python train.py --n_layer=11 --d_model=128 --n_experts=128 --experts_per_token=4 --d_expert=64 --d_shared_expert=0 --activation="xielu" --moe_layers=[0, 1, 2, 3, 4, 5, 6, 7, 8, 9, 10] --router_score="softmax" --normalize_top_k=false --routed_scale=1.0 --balance_loss=0.0193 --balance_bias=false --router_z_loss=0.001 --router_bias=true --init_std_router=0.0301 --lr_router=0.000863 --vocab_size=8192 --norm="rmsnorm" --norm_eps=1e-05 --tie_embeddings=false --optimizer="adamw" --lr=0.00222 --beta1=0.9 --beta2=0.98 --batch_tokens=[16384, 32768] --seq_len=1024 --train_tokens=241900000 --steps=9856 --dataset="wikipedia_en"
Below are experts of layer 7 (counted from 0) of a mixture-of-experts language model. Rows are named router (the router's row for the expert), down (a neuron's output weights, with its number) and show model dimensions 0-127. Each number is 200 + 30 x the weight over its row's rms, rounded and kept within 0 to 999.
After each expert's rows: a language model's description of what the expert responds to; "comes before" lists some tokens at least twice as common just after its tokens as in all text. This comes from a sample of Wikipedia text that the model never trained on. Tokens count by the router's weight.

# expert 24
router,227,183,174,213,156,236,238,215,185,208,202,245,183,214,226,220,219,218,257,185,227,182,212,200,253,130,196,192,138,156,189,257,221,208,140,278,235,177,156,173,221,213,276,144,177,168,199,228,164,180,240,184,205,215,185,193,183,235,230,210,197,188,217,219,194,226,199,217,249,198,223,222,171,204,175,213,238,231,206,215,197,152,231,184,196,171,188,201,225,245,287,185,223,177,254,233,203,177,203,233,178,222,204,162,223,242,216,199,190,176,174,207,208,236,170,195,196,184,195,224,128,188,179,183,182,225,184,162
down3,179,226,191,180,212,160,178,199,205,217,216,212,242,182,207,200,251,217,273,186,200,207,142,167,156,196,211,153,208,211,187,169,211,230,200,206,231,235,196,232,184,235,190,152,203,245,195,295,234,109,218,193,228,165,214,246,221,174,214,171,199,171,214,223,252,180,177,168,240,193,242,225,166,197,206,181,160,184,192,221,215,266,198,176,204,213,197,213,212,147,165,213,205,218,159,188,160,222,190,246,153,221,235,173,154,191,156,213,212,176,214,194,183,196,218,172,216,171,166,195,262,165,186,214,170,228,250,222
Description: Colons after Species in taxoboxes, commas before author years, and name suffixes such as -idae, -owski, -stad, -sson.
comes before: " ", " B", " Species", " Authority", " England", " A"

# expert 43
router,223,187,181,216,158,230,201,194,161,263,230,204,156,218,216,258,230,250,197,178,216,248,219,184,219,179,179,230,187,170,214,218,210,161,128,227,232,163,203,159,230,172,239,201,210,183,150,244,167,232,198,217,216,239,230,151,199,226,195,247,166,181,221,229,195,171,197,251,234,168,223,195,202,240,173,266,206,272,178,252,209,187,161,178,174,192,181,186,207,210,179,175,201,215,236,225,175,261,237,194,178,190,190,191,204,200,192,249,192,198,192,197,217,246,171,195,246,161,253,252,156,217,216,167,176,222,202,169
down1,225,221,163,219,189,211,193,201,230,227,241,166,188,226,135,217,191,205,228,239,258,230,200,180,188,258,201,213,194,201,196,171,130,143,229,182,158,166,201,232,214,159,117,200,241,220,203,232,196,194,243,191,159,225,253,204,250,211,245,149,178,217,179,235,154,185,198,191,175,176,185,203,209,240,130,181,169,167,197,209,204,243,214,246,153,244,234,226,192,169,234,210,204,216,219,187,181,200,236,198,230,201,203,172,211,210,205,184,205,154,227,242,235,182,201,212,155,246,186,179,217,213,164,177,160,206,247,237
Description: Line breaks ending table rows or closing sentences before headings, plus temporal conjunctions like before, after, until, when, since.
comes before: "|", "\n", "==", "In", "The", "==="

# expert 36
router,194,170,176,176,176,207,180,209,180,232,200,206,193,261,237,210,169,196,225,192,203,185,210,158,205,167,241,204,155,160,241,191,230,224,174,246,246,200,192,190,200,178,253,174,204,144,166,242,194,240,209,210,199,248,199,125,229,219,206,260,170,155,219,219,186,177,200,213,190,215,227,239,215,274,141,231,220,241,217,254,212,161,196,195,222,155,201,193,249,255,219,202,220,196,174,209,153,230,192,233,205,210,177,186,247,237,191,258,186,163,224,189,241,236,155,194,195,171,202,231,179,222,185,169,152,206,238,166
down7,182,236,205,204,196,175,198,192,183,195,199,188,201,207,179,235,246,202,194,215,182,179,176,201,136,187,153,195,233,172,294,161,241,244,228,209,231,159,218,204,196,164,199,176,155,217,184,211,214,156,151,178,240,163,190,169,217,181,213,169,211,177,175,191,193,193,218,188,208,215,222,197,129,119,162,197,234,196,161,129,185,242,177,208,233,203,170,169,192,185,189,223,172,252,240,203,169,185,237,201,238,171,192,197,153,193,256,244,225,187,194,181,261,174,183,151,138,173,208,188,229,203,190,219,216,158,160,188
Description: Dashes starting infobox or list lines after a newline, as in sports season fields (Head coach, Goals); also was, ranked, appointed.
comes before: " ", " \"", " Website", " Producer", " Country", " Total"

# expert 53
router,195,203,172,190,171,213,225,170,186,237,242,209,179,233,240,231,224,213,217,191,236,227,233,145,234,180,220,134,171,188,160,208,207,191,167,230,225,170,161,176,207,197,218,207,218,178,157,256,165,250,262,229,219,248,246,176,220,207,202,198,203,198,216,252,171,155,167,230,221,220,235,200,251,219,167,244,225,242,213,232,232,164,177,190,200,165,179,192,232,234,221,186,237,170,215,230,229,226,224,237,164,180,232,177,232,242,229,240,174,193,238,186,228,236,144,217,229,166,209,215,177,217,180,151,155,253,223,181
down1,169,216,227,229,176,205,210,164,231,150,209,142,247,193,206,188,220,145,210,242,186,172,210,192,194,218,156,159,201,180,182,192,224,190,214,226,216,235,249,214,183,252,223,268,196,181,190,170,203,235,185,212,228,172,169,218,192,228,213,149,216,222,143,237,241,191,193,220,182,160,147,215,202,250,245,275,203,205,220,176,171,205,171,194,204,184,233,192,194,173,167,236,168,139,211,269,216,158,218,176,150,172,213,172,178,180,220,187,195,150,246,208,207,174,243,144,214,201,191,147,220,223,211,169,189,203,155,227
Description: Pieces of personal names, especially surnames and first-name starts like Don, Mari, Ron, as in Rudabaugh, Bergtraum, plus some numbers in table lists.
comes before: "2", "ke", "son", "3", "ham", "ley"

# expert 26
router,200,211,168,173,199,218,181,192,181,239,205,203,129,241,220,223,200,214,231,179,222,168,263,158,228,204,187,192,184,170,203,198,205,176,166,285,214,188,179,124,245,220,253,157,218,186,184,215,163,228,181,204,221,208,200,150,214,231,237,200,163,198,216,218,163,192,188,206,217,229,190,242,181,225,172,222,191,235,181,210,191,144,179,190,179,175,214,187,257,206,243,172,227,204,206,248,154,196,216,219,231,269,202,171,199,237,192,212,156,211,219,202,245,252,161,132,188,186,193,222,152,229,170,168,176,252,240,190
down1,183,173,244,154,212,163,203,176,213,200,251,193,184,189,196,174,184,223,255,254,187,132,169,152,171,223,186,194,238,213,187,174,173,164,179,145,228,199,227,255,179,158,208,202,179,204,248,240,218,209,224,198,216,193,219,218,153,212,188,206,225,216,232,210,160,233,241,154,165,187,195,151,189,228,234,226,198,148,179,185,213,131,161,218,201,223,234,145,216,165,209,186,232,199,149,194,222,175,137,201,184,207,198,224,171,222,216,183,200,220,203,176,230,174,168,178,216,188,187,216,272,187,232,188,233,124,236,237
Description: Colons after infobox field labels, N in coordinates, table pipes, and title words in award or song names, like Best, Is, You.
comes before: " ", " The", " A", " Best", " \"", " New"